From a checkpoint of a small mixture-of-experts model trained on Wikipedia: 48 experts in each of 12 layers, 2 picks a token.
Below are experts of layer 6 (counted from 0) of a mixture-of-experts language model. Rows are named router (the router's row for the expert), gate (a neuron's input weights, with its number), up (a neuron's input weights, with its number), down (a neuron's output weights, with its number) and show model dimensions 0-255. Each number is 128 + 32 x the weight over its row's rms, rounded and kept within 0 to 255. Numbers have three digits each.
After each expert's rows: "mostly gets" lists some tokens that are sent to it at least half of the time. This comes from a sample of Wikipedia text that the model never trained on.

# expert 15
router:151149090159158101097169136133191073050092127114121100067076084096113107098127107136130123154108070145136142188126089144141119111181178130072144085077158124125148183160081123160117132159088133136127142105106153126214141165139146143170085171112139068109125134140124121155115131096164119162075115086140090134123183153121068126112089141115163138065142149144196109061129099110155102187120154100163136174196156160167092105105075096168136147115119112146154168139178098113066122173124125132124102128175081167109135176149132105145138086160096155094137151095124145143074185179082102088118102110080172146105139152171123192141137122086150188136116119133064094093133073127076162146124084157089120182116126091136126184134141102146088093158119143144154108111146137115175212100117121
gate0:076166129126206138098135099158076171121107144072131156128138173102158119170109158124132101126107127088086135151101124150139088152143129166156146156148113131101123109086131117105173124158131178095104114115140066127105110111119126164138131156130181075130096110169088159039119122037147151248107140113067099099133098160195160110117116138109157127091126165128112130133107159088078126117182136133134132164123077142129157112106056141134049126143111143115177104129089215124155066131142115115139149128111092124183134102104161127073195144099154151131091108181092155069131094128107059064175099122143154165063097141130157129133111186130071104087141117089111084121070137055112115144134143135142177114106157123107103154133131104107117102176056169151124141141171136124180161111123128
up0:114095162156149108106094089081056146126112144047121154138165177120136104118113116103150158147112134074113129108133169074147063114104099124156137179120114113107148132114118099151158109149149120064069094150109119117136115120118167164187134170105110146140058131101080147151168116137128160163093104136083117124132126142155173131181112138128100108086166117051124131156091071121086108163106131082145133129140117145154178106121159140085057144095113136147226132184112151123102070120146136048127133115098113173110156121124147144057156118077191211144114132136103096117143153122131128133099116120084141138089095123128158164223161182119149136066159128132165070121073133070107133146113127163145146136111171067145185218131125103138146068141086181136110131098132154208135152125159143
down0:093097096126169116131117132144113158171180143187158139104190134089111125156147052140137141128177137106115207095147170152095159095143144099128088115121109143178038179160085150186121157144111063143101129106152149109125139119128171108135144139043098106114130162115127059125108143131055093072107100181072120148156130168152095189104144143107187127102117162098144061087073157109140143133141178156116183124168138136162110155137100149151114122167131146127134150125177125099053074087169148107106122064145112168102142090123147132131148141132179112147137104097129107162157067169107127160108079125073124091126068106130208161135127105147145092199136127114158153167132138183084111132095110146173159168185157080136115065135115106134135156111168151106082129126162108157136130065163107
mostly gets: " \"", " =\n\n", " un", " '", " Pri", " \\"

# expert 6
router:135119163096155147132079111111072093138084122136155047141174114089183150098090119106045110096195063153163075086111134169116098165099150094106100199154134146103094172121103097140114093162091109129172135081174112170145134124080134115077086153147177112130103159169169167124164120167125137131130133126126140080092121130089153099097139114143138125099156094200096146122140147097176102047154120201149200149170078120129182126127137112062147133139142155074137060092143163101140203125160167089151164123129131114186098166124097130152151153109134121088125123135146133059121169125152112091087135135084104106090110144146137130192106068155114073185155103103177162098116128148113143146156144180131119129112071132086086137142178070109164135083134145131113090140179114094151136148118150
gate1:113103133084117111135146076120158092174145107120060109161096102125121128092104077124155091154106142089211081163107122139132182162146119087174160093136158116170127177168100119161140132124127131134096098182122100100148103052082135149202076119134093116102122102135119131094144124111100142123113154120107144120145100118131128137092111136037094149199169129144140145074146165179122162136138145183127117031161166128177161125169216072119149093140095128134153163173179174139116102137162133112162097085098131118137160098109127175134119177131162116134139167115160160199103118114187072179088128112123141061147132121156158141108140100130119155116153116170099101223069114084155150166118128126134099059143114143138103107074137115197130136104129118144148105164160107042143097137102082
up1:122148135114127075089159070107114145125174153189064097128123155124159113153092138117116143133142167119182085149107154150154151129166089144149146114122136135098177166216124128178151127201118139150115086107154159094146142094119165119161105098133107132163118048119120160145124140145109131105100158141147139059171161122116163131099098139067119111164147122129130150127135136187121140113162125179138148098174131147146116078141183104109150095111116058075136172127092193099098103118181152101156076124121063130137123101111142127100077162083148100104108113163145162186123028132168046160139161175143177078172100123130154125109090103102083136153060142169111054170093137130116141158102170112122075104084127164094132168173162115096134103098080085097094050065127112147093122169147111
down1:155158090124168120099108155140083135092142112163109179093139105148167142128142164167057155118085186095120100093159085092139102080091176089159140165095114175117132159116163145120103185143140190123133052172129122160160141112163085163120087149077110181131114138078156139170153120170076052132103101121094135091138152130188125158128115165144145134136133115105122121145087068154109143079125149161174117148151120096117079133070098145082112157096148089109170094107142109115120148135077229114150115133099141129122077146123107117157150128131109112125131089142109150165120063090101141093201099164140072142156086142115091150157096168175100098144150109159143085137111101081126147171183129180095142110163166152102126139145181058166060141192106095118101170088176150169108152172163186
mostly gets: " l", " pl", " c", " g", "-l", " ann"

# expert 31
router:164139175162139158116118091137141156128089148041116134127090111110187156107108164080142112176108073152153134195166073122123122128102112168140089090124127098127200115112174098109154118106151113150129130103132142136156113149090112126108196189115144110117124112166108181148062159131203169144195151196173169145133187154156134112135086118162143099113117188171128133156152141183127096170090079138169155171124132120145148134089131166167162131169082137127083072141137127134138121080125092099118163094138135128148154075134036109058157137131174105098111109114154132117098112089135135129154115038168143136122139135068141145107093087194078115097152132133164110118111134057144139175086140127120195188077179114165124131135074149148091092139122117121118099148070136165148136094187099
gate1:143127121186155083142161127145115108095126124109130126135107191107160155125106113136142071098117138083098117188106113124146139154174071107103132109107095149090128138108130098168190115114108133132106140100175118134124110115112075114068125162103151060178100190158133177136173131153112069212106206107133161087070174117144059110139172126110154092112029157144135149104133185169160141107146163163178123126175155128154155152131134141183125116131133106157099149071149131146102146162124121189161128184150083099091161147119106157131162145130120127110144157171130172137114175072163054180162105138136122142115173173183147158125118168164126136114079153098100166128176150145079064121088144107158104115088099105139167148206158097121132109135141077146101150135095164106187155208079104
up1:159124112170156111187158108174176113063073068123107126149134120106136103075105122121125133071110137116071097196081122110145123190150050185100147116096103138079142148144148106135184123158101107133109091124129152135135072148164053102073112160136132109157067149125132102139155125138095084211113166138122162095194143093081084087093052137116131146111085125166147161151133094147141144131114153166187114104192168117117158119138110161169122146138111073106105140109159161132145102169105154134132151151134123127141137169075102147116150158133149110135148128157135126146122113133098122174155097143126160160126167079203108135137143129123217142111124147122136152128146090143091164166142105152150152156105112106123156117221144082072127164167132055096091142113067145098132166229102203
down1:166174143165088115156120083062137152129143121068131088143109135150159081123141106128093148168097210119093137112142125130109255106085067104130116154081145107102146132132104080113162124126123128103135101128080107155085179113175143127152161113170134130125166142122136116155094063122099085119236127158127135110123121161127105112111096142114109135166102147131092171144121139152133161153123118103134178104154114158117153148150222137143082105177082122155150071114143133151111088122063163115160082045150112136149147100115102075112136116132169112112117113188090115184086158131111134160157142138145160146092103081105113091116115112158122108134148091109136136101070100088110144152152131179159125166093099122179071107125145124126164139187162083156159179089135134132138070136186172
mostly gets: " we", " students", " because", " if", " how", " people"

# expert 2
router:127161151202172149166099170123139099164152112116079140134164103134093111121161153135169144130114107099140113170118091097072119105185052197111092127211131128112093097080130111133141102061146095155153124172151093160078200096106172102139079110127130132119154084084179136132141189092122126152105145153191178128142081146205125162099130085105129145139202073135172097105103163118109084116079137181107093160137164165136130156130122112167143120088141118176139163069106157129128111139121105172147183129108159094119134120100143133155142127146095094139159124136159124157113097170073096200115124157117091098140138154161155149132124087120047097111153187103097081100113129085076179162089129125103133145169120118132116104160121117079105095136083059170150142086128151121115208086168079
gate1:119124125125106167140146146163087165095121193142165116156138069075131062124126138128144119088105155114137112140082138162099115145148088161116131104174173070141093079113131118148141162116130106125112118054201151047138146164084120061085078120076095119097077151112201136115129154144090149090158126149153139126114111135095139122138102080104142158180128128175144107094137127135077115149168199210164142075186170133119127123111161118186059181100109119168135113106101096154172126119152087126100168179096129175102089078117121133119131109093109140105130141158084103121154132115124114160119128152169146104168094124062096186127059155146150090082136139136113166125176097120108085195115184159118125146102119175162131130181143057068096103080151150151069121160114113121154145162061097
up1:074142092158164085138146106139072144154149137172094152181177097141153053191153179120145118095107165124083135166091120202158106062186099144127116129168169128108103065103106112215162140116168118117110136113163128061152116104142150109073097110108100105060081178093181118085146162114114136087128149119193127166123107113103139125107092085103166107087125158126179120107140124059047126143174139178190110123157156113087127139112146118122055146104097112200150117132097139112173121162122059143086179118111141113136133106115102124131147117128075150070107184161134119101092101170092091198162140148155129133190119119157115173118119161087096101095110154132056121105163111137106123126068153156105128146100131140107120117142152076085157131119074139133091151179158145137121150121103104
down1:184066111160103175130144113099097105165096126186140106112130117140137207184100159108124133114092124141116094100091150076117068103165170169083144138176123117090076149138128153127140120155145142128121071108150149187087069135162042148123099154160104139109078153122143141080152070142142162160115160107169170181156135101151165125111126165128142070141082161104116148121086123083136190140172150085156157109100178080152131088085118100115114155122109154148102187139128166128120059137149146144123103141137149139159116126119141115101142096142126167116147123115095117082068102065132115091167137114137187061062194225190176091102086169113138107128148089142074153094097049098134168108105139177112102135093129124160147121142130125089140083140093068159150143144112105139086153116188148
mostly gets: " en", "=", ").", " Coordinates", "\".", " Genus"

# expert 19
router:121142105069092132117107080166103106135136139191154122158097089160135124067091095133130142151116111149124088137182135086196150070087119072128121133124198107106092148100110074090136123161127128109054124089053107155148142157134185116101156185094147173157116090160157097140134134129137095105136125134093079103158101125132094119164132148169132151121069150108142111086161109104134189148070053138090174155131134091085148151119212130075123138139158157118155096132143159108122118070111122133153173150163133145088122114108090070130157138107117179073137111191093133155130184107118118174114047109167179172152065093076152095140129130181100177112128140162120107119096094094148176172119130114141130091074180163106138118136102135105112106056126118107075107144140140163120161217077136
gate0:128053165144160138160115124185066068044143108075089153186104109139111097091128130067133133074161110086124167121147119143135137109148134122105127141139135102106085142112131096092073142154081137184090086119167138171178142087096136098095108138117148154179081139107141122091146108132081144137089093106153126151135146100103161115059113123159139213100184128147107162171141098139095070111064092102138099195139110113126157090119112151112107101170158076132109077137081193084125112090111169078117149096101223107183134135131103111177062135081115109156127133095171133129112109077114079107099157084154108142144180097091132097184086141174104105124163175135123110111139093101195089127156171121128136094123124090151115122126091186156217126140160107149125138147087129094149120154116116
up0:120114152200126192157119124188035088115102110087055144134086100138145106082092109088112152092158124121097137117164133119164090103150111113171172176153113126108086101128087072107064198144133163179097101137208120153150174093069172086102077105137136177148119124138111123073133149084096123199060121068126156149157136139113155139132118122140109184103114111148137138199172073101113080124065035138098164149080092104147178132128089154091129073078152081150151115167114131147138093160144152149124132114106140091186110123096121150113086107081089150136142127117137141099171166086176093154103143109161149118162147115122128104184098128139119103156136130157147115121151100149114155176116136158124097098162152092144127165100118154135206118156151109087127082111101163101137123181168100
down0:173132157096144088161133102154154084105130094110146126106110116174179124061119109161090079078153138147140140167115101111115083129082137136159142212100166174192124109137102146099143142147115147218132114161121136167140168098152126124106119163161189152106118137114096163110099100117155045107150176136164158093089155126151124101148155136111103121109141173128097163147113097159111097105080175138105152069171142136137086151176144064156103068115148164136107152145072155149163087148141195094145123110147102062169103120157148210147088120109095095245137115106140195109149175156148128135024149124121100116154132121129145115138113158128084095080109139193122165163124162130141101153156099112122067088096116134145084174125095114140178182089129114152074076130126119143114155133151139
mostly gets: "!", " ide", " relationship", " There", " there", " e"

# expert 34
router:100156109160102104102155183128096091125123112098127105130111140132108092108148131069176114123117112160150152143179107145176151135142155114129122120149176212137112065098114090154142123131083159200159131149094183190124126095129146111125136156123128088123139173106143152158160079144164120134142122124104135109170134106132158181133109138179115190126198130095154118077197174097133126120111100142129109192179179157070132162085137111162152081176131196165090128126122119112102084127151102105146125079119123160063085169107168172156154115131174178159104135114118146122114079091150037186130143066119138173082169149113158160148114122102103151105161124140126198098165120156111120095120066159092073059104165115164111140092152078129115148113185179118139062138194154187158118122100079
gate0:124187147108178122159066132151172120147148189198083126180140157114112134150074126119128138188116133143111083092101100096132107169125131094139146169102118086165162188166130109200145125125173092179055108110141104130133180112103126105167145105117061103091188111089106132098074197129059104195137143066135112210139103175166144110138139106111082224116074147129123143122161142110143141143096069132150145169174147173068149163137164111078085179131162161129140162167114136172128127130127168123163109128151127112123135149107134096076144151097112160127186186095145166176150112055140118168133150145127164124109112120125070101112103164135116114127145132158072148136175094079136147185152079126150115142103121120071118126119135099154098097114085089090141125127163183165130088104140149
up0:044183172086082130124103121126134113119115200170132147138121166133162122114098116069079166186120081145161074079119155097153125140094109112075110126078158106121117154139139101141103155097140111176120109124157127134102119079150109088181119114125068112120170120112134139126086131055078094154139143089114056152147097124123110124159163100135084134167167158159078148117147149139165189148060092157139166135136159135091144129151131112088143159101153124177124128169097125151105138100153156112162083123166159105101119131101133099126105076070082101142159151101161211165201123082104088216125143128139182110123098130193152150178173085100111118184152108150172146122151124081099139172118116160099109162115133126103166131124120111138075116094129083057085063137116179164105062165153078
down0:150162144177114117075139210112102144099138121123126145118195116127180145148094168132086128068136139209118096127129114137114196138112098145167091130205143093119152125158090074084124113138163145118093149072110101135110104116139099151090145039154174159122131157111195133115109118138066142164128161073091138154187126145121148124167113169117155135137139102140145125146113152080166150159173103157104166158100098123131147120145093111134149134057141086181125102114145081092139149130194161103137046144157223077102164130104166165189153157100113105102124147072128155143180161144120111093091092067174170125103129132128139087118123100081122111115099162142086116163168144084171136105205123169111059122130138195170144098131116127141093122098097070165122103096123153092100129143175153
mostly gets: " be", " became", " she", " been", " ra", "|---|---|---|---|\n"

# expert 18
router:052149106131074151064161080098126186152157138124123114138140154138153175180174120151176046142151157127100106091106163129109122111193109181132128171103136133148099141163173142121157161123168160098045163142140128126076100132183110107176129144132115102109207105106140118128143157081060144194170157058103153140120087089099085123151107142152161113193103160083103096070093182082137175098100131099177135100119143069091127088144114109093099134139141178137153154116086120129084107141147100137151107139171138142068159134106099150129133109147097122126112162112095130133143112148130152094171146151064132085167097135145135107125114101127111161155112105131162147085072106140120057129085077173090125208088112057111112057139132189119155093125091134155095105117109115071073120114138140
gate0:075113147121174155080147074114127096146137142118206107120162138112152144117076163150186107112110090158137122130102155208130113092096051129120190120128169153148150191125155104081118105131137158087139109132192133100130140119123100131122092128108145119132103098196178145131138140114127105073145153074133098091140121141112149088147154121115105201155103166167166093049166139116184141152175169149119157140181208112102115130153085139156100115122175099099181142084175113138116114144100080067161092140083140128138113091081136165126127129122144130155109118097129078234155111153161098166136124146156130128118094090173139172132140092106112122100106145094105158067150138138165096229096155076137131103116080073148118144131054125111119160153111152140093081158089074112118084150085074
up0:119160145108141145155189084143123101170146140144168106124139120139130171112127117130192114094155115153182064120073103175138132127117120127103215114080149131119152121216163108100112091109083148093159111137158146127101113107124106101101091080124103143196144090186107113159137169130131152155137134125110163092162099195072110144166132170083108156136075163101142132084148108122160104117182160133120167137204219099085117066191082138150109118100167143133184144152154092110148139107099094079137079139134157126130144085080150159169121174139112161114093135153136112175152173126131138119069145147159054120057132077119147157102114090124121125065086103092122072104136105101139075187085132093170161062076103090124155133105092140094097093129147142107064112175134116115107147152090097
down0:169110183199140140179085155114098111152176093091132180133115164135117130217104085140135133106093183145114078169137145091161168106107180168128158127184141137084114118155152162096114111109083174175175109154095165144102119169118125146124144141134146137198128111121122075116155124141141099074118097132113087121110136122197126104095156117095093099141153151141058161147138116114210136134104145171103105140130094100103151152077113118105143109104018087147114169115125160166109155113105104072162132117071113089135125109094093127163165129165118180108144103092163138051152114135066098140124118146098154171177151133134044102126096106142107129129163135075085165038108051129158100144112156135101142074087133149171148108163171150124130114118164153131117122171116179166135110132083061
mostly gets: " Best", " European", " national", " local", "American", " different"

# expert 30
router:169063081152096110167194156117106086131138112146169142108102131070109105135087062154151095134184142117129147075080161097143105111139096096127142157158154173155121100158067123092128129114064100155199119117159157177121154111090131108117071124108141129087104183154068111154112171097129087120112172150093101116098084133195118095113141124163087197081112172132161101207147092095131142132160104118149155149099129151138146165075089125156138088125168125117108152070190161080094179167202163078117173105141094141094180074141103144058106120142157149136098152108123156133154107175103187050152108074138127140132126117108102147091136122149140143153171128115145067145099158125147201193147104088102163075124090145149157142113124128152117138113142065107134081112106158100127112098134167
gate2:118126168155134121150165076157152107129127113120163071145147121136117090152072136150163154121124133077134220188135093136191128138126131097179155096060115161180166191151124151110171121109140140102129150097097106092114054141190095109097108145093100121167151127167089181186185133114167096139094152091125115099155135130083131099086117103215071121129132152077091147193088187151114188160120136156118116110152114091071157155118082161120184144144157139132138098141155126067126081133112177132108146117119140112143155142088104131157121094152115094110087149122175139183167128135171131152133089135112182085130122068183139066146161154165138170118188074092134162083058127113157114172106111104119147150157095118081113111103159067112181161104156096126133148105119156115114100059179119
up2:113149174129125136157169150170155052144109147081137112081107097093181117103130088160151130082148172121114166111089157168130106120146123126112191107070144190131161095135125141170140130097118098101136123139121112096131037140218128128085074092134135107130112181152072177166155171110166131122078158110145159079122183167109134058109140114157104145138157078117154163172104168129097147139145098108162136158094108125146126157118086098111173140079129170148116145176167120067119115104164131161177153142152125109183092127148043139133176114174096132199116130103115175103125160105118124108155061179108125136083135111164112108103113132188160228097155138109125174115120152105161147117100129126115197075135109097070180115107130119140172154145143115130116091077125147107179117078200156
down2:153122110136101134153099154091089118049153109133152113110132068153154145141127075119169141120117129146153109142082096153189125118150189146062125144171157118138080158141142112088126146111130082073124115148102153151092159136141103097174117135170182142192111137125147146102149225187104077121133125144151134160126110150148125139065094087128176174131141121157071119159095112112118167087188133068136148148140194129137103161097160187144149153167103127114125133139100132127148124100086076101148160124120084126122165144066170144129072131178064154095139081177090057118112091084205132117150093118167073114136088156085188153104062177097082142088086106108110149100065119081090132156143133138125124158153111114096061179102155103110106084144099112119091099164081152107105072168127116
mostly gets: " h", " im", " K", " Sim", " circ", " sim"

# expert 26
router:162132151167155141098116131067106112160192150079149155117172092083094136132138120162126142177188128087125153078142108108150118183161146094171125095096134106078136189113113123070118111147115122147099091137140105105124143106107104070095064167132143127162120129117088096145081086114121049134148155098128141118169144169185134194110057078127099142075142121087118131165121140155077139127131151120178116141123150164156098125130146174131180184095123113102163096152166096135187117141132158188102186132134142147154126086125159113127032170092156106138097129139126107140138114098188116169172174179162147131124179067169144137062167154101155103096161157087127134129082151104056159063083083126160159120144092122120109079163102133085083150179211142123111154133144168147123142167168096
gate1:148068107128157160121175127138134184187108152185155047108100136152105127116156145126157063081149085093154151126095106145134111136101148131144120129124139162099096089148112146092107089117149172133128114133126094106150140126136168132087163167116042106064206153171139128072071099118105116144111121148132137133117091081161123156222195156200155112076143146170173199096122123143113132161132164136160083165135118165110115047147118068170140077150067113102139183121158129171105144131161149097113074133133144123130143098116083081087108105057167142157063186106095091117154111123162104156157159099141079156236161087089135131142105072126133112144173101101156139089128155123122123107132103093110128097137121136100143109130116116128166096146108181132136186172137145120188131120152147
up1:118124146099153100118160132147157133179144126135152161191101105121077143119162135144182109106144126143109135138087145083087093104129119124177095141158103119111130111105155129098092104108135125113145091124158079143122099130104119147103165138120080072080158145138110158047059059087080162153060142128139088109154104137123110174182128171148106106133156187136143188132105110117157078158079172141171107143149136110127135101165087052089148101133077162181167137135122105163096147122139143131149142125181104105140079171128056088150092113079160121141037140164086126126128129101143113203131151126124072163237155098104129101159135113156122096148149059101192183154066159107122134109147113096107111070172170114086135062157158156147170117160133162115128169116138144129168159124204097
down1:101188087154101120131136162063093144112094072083147168119174137099132133137140140188103165161122135094164108123132131143095087101083136117070150130131094142128100142148090195194100116103100202147078100116171164098168170163149118045098080075095149073118128107142103167163139141104088113096149152195131080101142112118110083133123080159160115137114133116121134155145157116085131163152161125118162102155111162086109107244120109153077099129137173171106173160136123143083114172167133137082076130135126171086121064211132152109136124118114130125113109172172110097117131130174140151088114137086163109189156193168162123076139103141142086159168091137131204181099117168162144133133150151075110123140145135085133099130126094179166112133146156130130139179114088104134084083091110174
mostly gets: " Z", "j", " prov", " De", " Mo", " Jo"

# expert 36
router:168107157179106117163134126155099133122141123117125104101109136086083153054131087131150157128120101147108142098112167125134140139124197080187068168143139150109138073150132125118089105110080142104149192149181115132080168163093133097149130160169176176096122118191168129118092090092115084128161094169157163145133091117113164173157074140077076139145084132059181130163119096078149121070144160179149115113106102136151121108094095110138080065112094105117103152195073127076132147131163097122141167152134140200084130130109115142084058160154122122134095158119124125129115105092084123156139138114128137140151139116181171093093135149069181146096090082149080080102145155116190154138138146115074166107169170157088179149190079111144147173113082118143196120103102134150182160161192097
gate2:120095168090111088133160115119114123117138165122122082146158156125205085189080150149110158164183140104131124150123197108147119181120087095144078167117158146090152127122172086079160113181081150142148111105137137159102103123108126061163115164127143135169079085155084157120071146117174165168170082096098103096149154078092165140123150153094187153097107143090141149093091097088122051107116120066150153166133122110143145175066106133171158178068145094107115108189125166110086127092174159162154135125126123192143076191092114140130137149145142114161107145139067107153119117079114153108152136120129138125121113160147135151123110128093098134144159214099137128125134077139167108114169168061079079159118105162105163121104117168081203106086181094108144115214136098139165133173112118
up2:131141195084142147145182175138094124113146115129133061106177113114202101166134118109092103109142167134147130113149142075143111124130129110158168128118189160072129173125198144128138104166048123150150140160135118178122139115116123077140066109166140146101104125176130158127119116183196120127131114115141104043155127145134195130161138134147158137108098144092172116104120052132171114138127078112175158135120140130182107181090103119177116124090116134060071120138107172156155129060161169111182102177173139156133088158149157181127087147107153141129092095145091155173122139086092174140138159141114127140069116127139111136109118124083084181119105168123124141128145099118130129172111173068071075076090085172081172199140105150121162135097164115069125133206102134085151138198137131
down2:139105114108111128101140111129114108160157146084152082080166138130107146115088084141132190109178122099107166133190104114143099113110053076155086145101114135176103082165117146137125165145127217156150145152097069112149120115078108113134106113101072137145172181149112153091146095133102159128161112131115098116167124139145080112137131170135122115133109127112168134099146163163052135096174127160136155095116108085137169091136128115153130120142113106069133149081070117093127135152161125119160127185132088181139154104233130174103159137082093094202153152151116158146089153112127117150102114155117161161171091096177144151198127127112154134149131144156145095145167143189170125162026053109044045121133124138083090163176141109153079101193107153137148086152115098079116144153166139
mostly gets: " Sh", " sh", " ab", " dis", " ad", " re"

# expert 0
router:145186161128091100130103102194171096117120063099109158125141112110056143111178155119064131120119103146167126088119129157148083188106130120081141089135115111092105085090063110087088079107113149138106151104135135091110076161148116150154066112106181153157080117156144149113133151178108100155082124090193181141158115086118121162117121117138126135114088059111130118128135104139094111105135129190167157133105192094106134125150137163165132050092141123110126084136137106103100112172166117065087174075085073109125133149179130122102144076108100126149140108066171089143107172105118200127159125091109164111136108122100074139122148132099204164141131047123123189120100074134105145124160154162156111101150067119170113141145102121091159099100082164140125128096171169064094056178149133
gate2:116078126054132111153149168127154118155133067104099162139092114122129104105154076081169117114110179115175124147145166169146077134160102179156112125148155138192103128126133083135084135112109155122107106181176132095073131137156121119045104106081166143151144129158128086123151131155092157156111135173175141144134092092128163129048116115154135151151163196113107095097145125132136066150081170132127129195096191149108107146110101102117188141179108098169118097155128091122133157113061115102125102142107080121124198089181031128089114155167088103165135152112128091173058073189135211154103125071124088057167205150116107076135146140127157160154121156135070152104140170142130150126075122165133121099141142148148134114107142159169148115123111112107116158099160119122157132080181122
up2:135104111059127129145144152126175114118137044091123120092115123102112143102105094088154153170147181134113124164072149140095083120158139142171107182150130135157106109157117157105128158127116163112117091194145110096085159122153128144103086109079125149144139130188148075134149105114079125132125140104080165184115095091180100146109118093081129171190206169090116101137144087147135154157076134162128120130177135117148128110117180087170154097134112123181108110127126101118125106149045150106114145091124104088186095098158075163118109119146152112177160188125142103147107082090148168166129091059141085106196174088119072095071116202144116223184189112150075145102150178137102198105115122152112140132136106128135174106174181148174095096162116120135126162123157097140184130124173142
down2:191171116131184061084128104088112125131111169116138103124116167095156093121116168173157083155143075128135112076160089108142147170143129126132113128101113119169111223191069103139104095148137109121152107126140115167101100066121124139130117148133110125069128112170157178146140146195133127075150123137128106154104151148061183120136163111111156131053116116144148172144121142079101121145102141122131182165075128123164158101139149169121151126217166046166162093131141146158114125181119165142188108106131139118086081158132152132082073145149079133080129100113156124100122129077164125093124129140073111135074128137137130093130150178080114152109131085137145144161109138055122152138150145140185154124046078198126181171119154153161115159082246139119151091143111124098136095124153096
mostly gets: " con", " Don", " Ag", " Wil", " Hol", " poss"

# expert 27
router:104142160128111094092104142124104126092171168111119149077176100172168128117102096073155073136129092098152128164074079135146148199127148138118167139218076095184147199089120135135194130166139117152148152191126136154137164061110094130124137072091116137104126110173118089090169147070087100133110106073199093130115098085105142169112142144168156161099089125127161093063154153097129135091112136136135169135131126131127130129147121077133153094163107106090127151071134131086137120104195128143101214077124090132047131210130080073109140120113145139094167167105086178108110108123134119104050114124098074124095152081096133130162135167150117170139108175131138097086112136099109161164121153155174183122152078075136154122108098114128140142117123165107111181116114089100088130103184108
gate2:107128113157083143121144143104140055136136145140217175083148193119127126157071090206114178155164102146156119121109102127098099113110112136117115131137134144132057144099102111185158069123146061113174158118140166171160111162139132126177118083162149084163142116121111145174151113177105114114091072151156102124215110138076160115150180174112138120078198071115166105177159191103114078097113144138101120161165123124150103120121171095086086128084125116144104158142184105122175118138150149089098104132125104116122108122098095138130116134203149108156120126156130160085162119113164132171184115110128184118135094154089118116146096064089106126179100159158107140133084120101115119110127108093069163096094157144069111081110104151115220128108115112104101100086148168089181161145195188
up2:140083158130058141127117147120120069159112145092182113101174179169151173155164135122046152140066132101172140111094103097130098185094108103155069107128166131148158095125140136153141134096168121098225120151111121201142083129143121125136165084116075139118161108149072141193131135119152058160143092132147151123172135094101080077108163160106140101116161110097131091114167133166097147094128091101168139131092124145157149141092137139096155128086127173124158111114126136122178152160179130113058124086078073164113151107086127151154125151161213132144140134098155160106153058143158150185156116064149149152155129148177160165142121174140066104137115165177114178096140121104097126125125119123118186156144125148110166156092061078123211147120094112116143150115129106091177084094162192
down2:048155145119143194135114125156105134129147117153155162107094120127132150103133113124190120152161102123103123124102180115126000123112163168139167139088129089121161112197104134064104138159209192153130141178167078135128080157133171172162114147114110127120170166128126167094119143117104137118123119125109074122151142124082136118134111112128173143113209106150134125132213096147089134132170132118150120116128185160115153102126109103152076161131157138091112081146137116134121128092144082100103176113105117147099135092095022121081142112093149096143131080110117135122121058066143107116142098089049162128160159150128097124171116136128094133121175140096113128160086099200107123116108125100077108104070111151087137131163128145172138087145118066119126161078167172136082059146149073
mostly gets: " trans", " influ", " success", " include", " including", " includes"

# expert 23
router:182146119149081128141110124134066135113103145103133166163094107156165159133168083118103153179143151192103105142174129131073111169115112036057106154140152161052130180150077096152111170188130145100180082093134148098151149078093127079122156157150136144153120157141165114121165178156179176101120113144148088109207095106150181080158124118053111150104165145142174091187062123174135120139124152089114137140082153092143105133152120151146124120126070102141168177117092144112166116093163136146132119141127153107096112126144126139122142167165159111143193097128146090146193124177121168081095151176115139183163094123123107133095197116162107155138172101121100111168154124138115091164131145102185181166129159080117129130125117123075130143109174145125170113092155150101037098077070143
gate2:124161130154123119124163115220142171113140155157160100105124122131131077149134112066134105099136095134150118173165161104092136175119069101128118148132100119141089165125168096128145098092163145201118144156078184132129079172189122117068131150102132158182149153108091151207112210152117090164142132109129178139146119157131087079133176134170128131146165133076113134099146066162113067133110108155137099161168098109164114098095173129192129121175104110108101156166130063061108081111084115095087099163186085230104118146124093120136170140171135132141148088103156126123197143128117146106151115132129108136149099130146127145113096119088138131148176144116162161121071106093181064100129143113202172143078149152106090128186100120176169148136147162099148163140112113176103072148071145
up2:119097127158102133147119103174105182138116058116129132143197132131126102115169162126156115142117117169142092074166144121103109162128063114154150186126146146131142180155193125211155181153186160169133121134084173089040108138090153090084100142131087096100136165088101117181145174131135146112124087112111159123149108156107098083175163094097051111173100104104106114096114087092129157147117111155108149162195112128126104164109125168114084146158109124069144149112144089081139076128116091095109089162088129140066189134192128129142110142104173134144175178065145052092133128126109108096117138159157066136149125196067153180114125111135101121113134151196172132155169161096184119097152143106186133154102141085176141173132103070121102151139137122137144141089111101170095141171111140
down2:194197122089077127092115061128117106057138173089132179140124112139159117095114065157170131158078151075086086138183138127120112116194133132154169150189104121172130145176093118070074152085099120134095135103144132111136148097096150132131135123161166137117133161064079132098162173150134115183160173179131121105088139156126109128104029136126176179111134082100134171138145135148075102097120136108125098095170149145157119107070206128140104115115054123115171167134105096110139140114115164135104176089100141078100144116098149082163093094151144155210104140108134120112163159146094124101142118085133115100137157137154178146179054086091114148113147113097155117159125138122085117143134110122180090140161066156101093049119127143118085169104116115079120148087169130065164118115107164
mostly gets: " s", " res", " f", " gu", " ev", "-s"